config = dict(
    n_layer=15,
    d_model=384,
    n_experts=64,
    routed_scale=2.83,
    init_std_router=0.0312,
    vocab_size=16384,
    batch_tokens=65536,
)
Below are experts of layer 7 (counted from 0) of a mixture-of-experts language model. Rows are named router (the router's row for the expert), down (a neuron's output weights, with its number) and show model dimensions 96-143. Each number is 128 + 24 x the weight over its row's rms, rounded and kept within 0 to 255.
After each expert's rows: a language model's description of what the expert responds to; "comes before" lists some tokens at least twice as common just after its tokens as in all text. This comes from a sample of Wikipedia text that the model never trained on. Tokens count by the router's weight.

# expert 46
router [128 131 110 126 127 110 118 133 126 161 116 170 117 130 164 124 173 162 144 109 190 127 119 154 153 124  92 150  72 169 119 127 153 146 150 116 100 126  96 151 136 125 113  85  96 179 109 116]
down0 [204 123 108 120  92 143 119 107 128 119 128 147 122 140 117  87 121 177 136 143 110  89 134 114 133 122 139 107 159 105 134 114 143  88 121 129 111 141  99 139 132 109 120 155 136 122 118 171]
down1 [169 128 138 150  97 109 145 135 112 142 151 161 132  39 150 117 154  94  82 151 173 154 118 134  92 131 104 139 151 144 164 145  85 158 127 124 170 151 122  99 139 156 138 185  72 119 127 126]
down2 [ 97 128 136 125  78  90 129 115 131 126 104 136 144 117 158 145  81 121 112 132 140 130 108 134 103 104 136 148 109 132 155 127 133 114 119 127 150 110 144 112 120 123 123 144 108  86 100 120]
It responds to: Digits and label nouns. Digits of numbers and years in tables and dates, and plural or label nouns in infoboxes, such as Popular vote, scores, Scientific classification.
comes before: " | ", " |", ":", "–", ".", "; "

# expert 5
router [164 119 100 120 124 124 154 123 139 121 112 126 143 151 107 127 120 149 118 155 176 134  74 161 177 128 104 118 107 145 157 136 108  88 157 131 137 164 149 139 153 139 144 139  69 108 110 114]
down0 [110 106 115 108 135 124 120 116 142 158  97 148  81 128 136 142 158 135 150 132 152 132 140 155 136 141 142 114 145 137 178 148 123  79 138 123 149 117  92 137 127 120 112 171 168 114 148 133]
down1 [ 90 108 130 101 145 124 130 123 163 165 112 156  93 159 181 165 155  82 150 150  98 172 114 126  91 130  99 162 117 121 127 121 138 147 119 151 121 134 109 102 146 154 119 140 143  93 152 126]
down2 [112 104 122 150 158 144 142 112 145 103 129 139 129 142 171 156  75 179 145 140 135  86 108 118 140 101 146 116 123 160 106 122 134 130 126 105  86 119 113 108  96 116 123 123 124 115 152 120]
It responds to: Table numbers and cells. Digits and number pieces ending table cells or list entries, such as vote counts, percentages, years and scores, with pipe separators.
comes before: "\n", " | ", " |", "; ", ".", "\n\n"

# expert 20
router [150 155 164 148 134 132 147 120 148 150 116  76 106  83 107 132 145 139  81 169 159 142  99  86 212 137 141 152  52 116 158 117 162 118 111 144 122 143 124 151 132 106 169 112 166 161 106 132]
down0 [131  65 136 119 111 131 151 107 117 147 137 123 123 110 113 133 148 135  87 159  95 134  91 184 128  93 138 106 119 185 108 153  88 136  73 153 173 103 110 111 132 131 140 121 150 138 111 132]
down1 [154 109 150 116 147 137 130 135 117 116 110 126 156  92  98 129 105 156 136 152 118 129  96 141 157 135 139 141 103 161 122  98 146 133  97 101  82 122 112 100  98 148 119 159 151  93 121 167]
down2 [144 120 129  97 128 130 105 128 117 101 132 128 124 128 113 102 159  93 118 163 128 145 150 129 123 109 123 135 110 127 126  99 130 119  86 133 157 116 150 149 147 141  93 142 150 174 174 188]
It responds to: Line breaks and instruments. Single line breaks, table cell separators and coordinate slashes, plus instrument names in personnel lists like keyboards and bass.
comes before: "| ", "-", "1", "- ", "2", "0"

# expert 58
router [160 126 144 153 136  92 136  90 123 126 145 125 106 131  98 167 155 144 129 145 150 124  96 152 141 107 108 133 118 172 181 166 128 149 102 155 122 125 123 140 105 144 118 109 132 107 124 114]
down0 [118 108 160 121 163 115 147 106 117 126 120  91 113 114  90 103 167 140  93 134 141 107 120 127  99 144 143 119 109 172 108 134 139 109 134 153  76 112 174 118 125  95 155 105 163 143 144 128]
down1 [155 161 179 113 182 116 103 107 120 112 117 140 139 102 163 174 130 139  98 118 116 123  84 145 107 156 168  94 144 180 148 102  93  46 112 132 146 105 151 128 131 121  92 119 118 124 166 106]
down2 [129  96 105 127 145 119 125  87 176 149 117 141 120 150 163 157 126 137  90 154 112 158 115 153 133 155 158 100 106 171 133 107 114 140 157 146  73 151 140 115 137 101 181 174  79 146 140 151]
It responds to: Punctuation after numbers. Periods, decimal points, thousands commas, colons and degree or minute signs, especially inside numbers and coordinates, and sentence-final periods before paragraph breaks.
comes before: "\n\n", " The", "0", "5", "3", "6"

# expert 57
router [140 109 110 129 118 121 121 121 175  97 102 132 129 142 133 128 133 142 148 176 111  99 139 114 150  89 105 179 134 133 169 127 135 122 120 118 141 160 127  87 170 121 148 117 123 166 129 120]
down0 [161 101 121 128 118 130 171 105 137 130 173 152 126 141 139 101  91 132 180 109 121  94 131 130 126  99 120 145 110 131 115 122 112 124 129 117 127  97 145 108 134 128 120 162 106 143 101 142]
down1 [142 130 108 127 164  92 174 172 143 104 183 107 126 173 147  97 132 152 134 124 135 114 154  88 152 167 138 110 166 199 152 138 111 135 149 139 108 128 156 157 138 119 158 146 148 145 114 135]
down2 [185 144 123 116 140 169 139 119 106  71 140 168 130 147 154 118  67 126 107 118 133 151 151 135 129 166 133 150 132  90 124  80 135 129 120 100 154 103 126 127 153 163 166 122 195 145 136 129]
It responds to: Spaces and separators. Bare spaces, pipes, dashes, semicolons and short prepositions such as in and with, placed before numbers in tables and lists.
comes before: "1", "2", "3", "4", "5", "6"

# expert 7
router [125 140 130 152 137 108 105 131 153 120 134 100 129 104 126 135 163 137  94 137 164 159 117 155 143 167 132 124  96 113 157 120 137 164 165 156 151  77 126 165 182 126 153 139 150 115 117  90]
down0 [130 111 132 121 112 114 173 178 100  87 110 145 106 130 170 181 157 105 134 124  98 142  81  86 119 117 149 104 104 149 112 173 109 127 121 122 102 124 123 152 107 158 117 149 105 131 129 100]
down1 [105 159 151  98 134 121 123 151 104 112 115 119 100  95  88 145 166 109 128  95 162 132 117 170  95 110  93 145  86 129 110 132 125 146 116 157 112 125 178 133 131 143  99 150 124 131 122 138]
down2 [ 91 140  93 108 161  98 115 131 106 129 133  89 136 155 136 151  96 127 127 132 137 141 108 119 154 112 128 139 132 104 142 117 144 124  98 135 128 100 185 147 162 169 156 139 120 125 141  99]
It responds to: Mid-number digits, short word-starts. Inner digits of numbers in tables and years (1,560; 1787; 0,76), table pipes, sentence-final periods, and single-letter word starts like f, w, j.
comes before: " | ", ".", ",", " |", "; ", "–"

# expert 44
router [132 145 122 110  86  87 154  86 122 130 166 119 139 180  97 161 156 143  71 120 159 116 124 144 165 106  90 157 113 136 169 130 126 143 146 124 152 138 126  77 129 111 131 134 109 147  94 124]
down0 [142 102 144 132 138 104 182 151 118 164  60 125  75 127 130 130 123 128 104 106 126 121 128 110 134 143 128 131 128 152 195 151 185 132 134 143 134 134 107 126 139  74 143 163 143 149 110  95]
down1 [132 110 145 188 109 162 117 184 132 104 137 141  88 144 130 137 109 108 130 138 156 122 124 112 113 141 136  78 125 152 112 135 120 133 156 138 100 121  95 156 138 156 106 165 114 152 139 128]
down2 [132 119 136  85 130 134 154 125  81 168 133 112 162 125 121  80  90 158 132  96 125 100  93 146 134 107 136 145 153 104 112 109 129 109 132 125 206 116 159  87  91 100 129 133 137 164 157 105]
It responds to: Table markup, word middles. Table pipes, separator rows, percent cells and section headings, plus pieces inside accented or uncommon words like Zaubersprü-che, Vendô-me.
comes before: "\n", "| ", "|", "es", "ing", "ed"

# expert 24
router [110 174 150 122 144 126 144  94 161 147 160 107 163 100 149 155 143 127 117 160 138 131 120 147 149 116  95 134 142  93 166 121 147 137 101 176 123 143 118  70  90 126 169 113  94 132 137  91]
down0 [116 110 105 162 157 137  68 141 103 126  92 146 120 111 154 128 173 109 131 190  95 129 168 129 121  96 124 179  82 120 148 121 131 123 151 118 110 119 113 149 129 108 136 146 132 120 148 116]
down1 [119 120 170 141 129 110 123 134 133 118 145 124 113 133 130 148 155  86 126 167  79  97 143 128 123 113 152 131  97  97 102 106 144 104 132  94 162 121 127 135 120 105  72 124 136 123 142 142]
down2 [125  93 162 125  54 135  98 108 143 161 151 134 131 104 129 113 119 100 137  87 165 136 107 142 101  89 112  81 134 103 131 113 118 138 106 146 123 108 122 123 142 122 142 115 146 148 117 105]
It responds to: Numbers, scores and math. Dashes, exponents and separators between digits in scores, year ranges and formulas, such as 6–4, q^2, 1905–06.
comes before: "2", "1", "0", "3", "4", "6"

# expert 22
router [133 183 174 113 105 120 121 140 128 112 165 136 125  74 185 136 127 141 106 145 141 106 104 157 155 134 160 146  84 112 126  95 144 105 146  95 112 123 119 119 123 163 155 118 143 145  88  97]
down0 [137 102 108  68 135 121 135 126 163 101 141 120 119 115 128 170 136 114 114 156 136 106 133 129 142 104 128  90 152  98 146 107 126 114 148  94 125 150 114 108  58 102 110 111 139 131 128 121]
down1 [169 114 126 164 153 175 151 117 170 112 106 109 169 118 100 102 110 137 141 117 119 110 154  69 124 108 133 152 160  92 128 162 110 168 163 127 137 138 156 123 143 144 104 145 104 140 150 125]
down2 [160 127 139  93 121 136 154 141 140 152 146  95 135 157 151 174 116 123 119 120 149 129 135  99 188 113 142 119 113 107 108 124 142 171  95  91 186 129 127 144 125 150 128 125 150 136 114  93]
It responds to: Roles and entry ends. Job titles and offices in biographies and infoboxes, such as Attorney, Chairman, Ambassador, politician, plus periods and line breaks ending entries.
comes before: "\n\n", "1", "\n", "2", "| ", " The"

# expert 15
router [171 116 130 131 132 135 122  87 144  93 146  91 139 145 116  94 120 137 161 148 162 147 137 147 110 129  64 163 158 113 190 108 164 122 154 141 123 123  91 123 138 133 150 118 148 115 149  98]
down0 [167  98 134 155 133  91 117 140 131 125 140 133 105 143 176 125 147  92  81 178 126 100 132 110 124 161 122 151 110 153 132 119 113 121 172 100 148 148  86 171 130 108 115 132 150 111  96 129]
down1 [143 104 101 156 141 126 122 118 157 131 120 146 124 118 117 134 152  98 111 123 128 121 153  92 128 124 130 172 126 136 123 132 103 142 138 154 153 133 131 140 119 143 103 118  98 146 142 109]
down2 [141 144 128 167 132 143 144  99 118 127  78 101 126 134  98  60 133 159 138 168 166 191 144 138 176 134 102 126 126 125 114 125 104 140 129 118 101 137 138 138 104 106 138 135 141 137 134 121]
It responds to: Name endings, final punctuation. Last pieces of personal names (Ku-o, Sar-ai) and sentence- or cell-ending punctuation such as periods, closing parentheses and table pipes.
comes before: "\n", "\n\n", " The", " (", " =", " He"

# expert 9
router [154 156 133 155 117 116  84  96 123  85 133 130 118 112 129 119 162 112 111 135 157  66 137 154 140 124  87 123 161 136 115 149 148 119 111 113 124 175 115 116 171 126 155 132  99 151 100 145]
down0 [154 124 118 169 125 107 121 164 131 129 140 147 106 118 130  80 144 126 138 159 120 117 160  89 146 131  63 135 122 160 136 150 173  90 101 135 124 152 136 125 135 159 148 121 114 107 126 169]
down1 [119 120 128  56 145 157 126 156 112  70 128 140 142 147 141 153 159 124  93 123 132 132 135 131 115  96 132 116  93 110  96 124  87 124 109 114 155 116 126 151 155 126 121 146 162 166 158 121]
down2 [ 90 126 121 142  90 116 128  74 119 147 135 168 112 152 141 169 117 157 147 166 133 138 109 110 132 126 149 129  96 108 161 127 144 118 151 192 134 115 181 159 149 180 140 145 157 126 146 110]
It responds to: Institution and place names. Final head nouns of proper names for institutions and places, such as University, Cup, County, School, London, often after National or State.
comes before: "\n", " (", ",", " |", " and", " in "

# expert 26
router [106 131 147 133 137 117 125 119 127  63 117  97 140 125 153 137 117 105 143 187 135 103  92 147 162 132  55 120 133 115  96 128 132  93 120 114 108 130 113 134 161 119 152 149  93 129 119 107]
down0 [108 178 145  69 147 112 135 177 148 162 123 132 116 119 123 147 147 176 191 134 128 137  93 164 120 134 105 134 110 137  78 137 125 132 138 147 123 121 199 140 152  89 117 141  99  99 147 117]
down1 [ 99 169 110 121 149 122 145 143 145 129 114 128 145 130 142 135  77 155 110 128 140 126 120 122 122 113 141  91 138 121 130 155  94 123 126 151 145 113 125 144 130 120 134 130  94 126  89 155]
down2 [104 128 113  95 108 161 166 142 182  94 120 139 171 108 117  72 120 120 109 141 108 150 137  97 113 114 148 157 132 151  82 116 121 159 131 135 138 103 125 134 127 136 160  80 157 118 131 115]
It responds to: Spacing and opening parentheses. Spaces, opening parentheses and short prepositions (in, on, from, born) placed before numbers, dates or foreign-script names.
comes before: "1", "2", "3", "4", "0", "5"

# expert 43
router [134 137 108 140  81 119 147 152 153 140 116 106 134  91 140 139  99 177  94 117 146 134 101 172  92 106 148 105 112 167 140 134 117 148 125 145 101 141 103 125 121 149 125 112 140 147 118 148]
down0 [176 160 137 129 156 118 143 126 103  98 108 132 111 100 126 100 124 150 101 105 134 175 121 173 121 150 155 111 114 155 116 136  93 159 105 122 138 124 130 145 171 118 148 124  97  83 126 112]
down1 [122 102 129 143 132 143 164 129 147 118 125 131 117 123 146 137 118 116 113 107 136 115 143 141 145 159  86 109 184 161 138 141 118 179 128 121 151 142 115 106 175 132 135 139 137  88  99 124]
down2 [156 143 118 112 116 143 159  99 131  81 165 139  84 157 111 128 117 101 125 142 118 112 133 125 125 152 124 155 103  68 112  98 170 158 124 103 128 127 140 148 137 113 133 152 114 147 170 123]
It responds to: Standalone table numbers. Whole numbers in stats tables and coordinate values (11, 66, 35°13′43″), plus degree words like more, most, very, high.
comes before: " | ", ".", "–", ",", "; ", ":"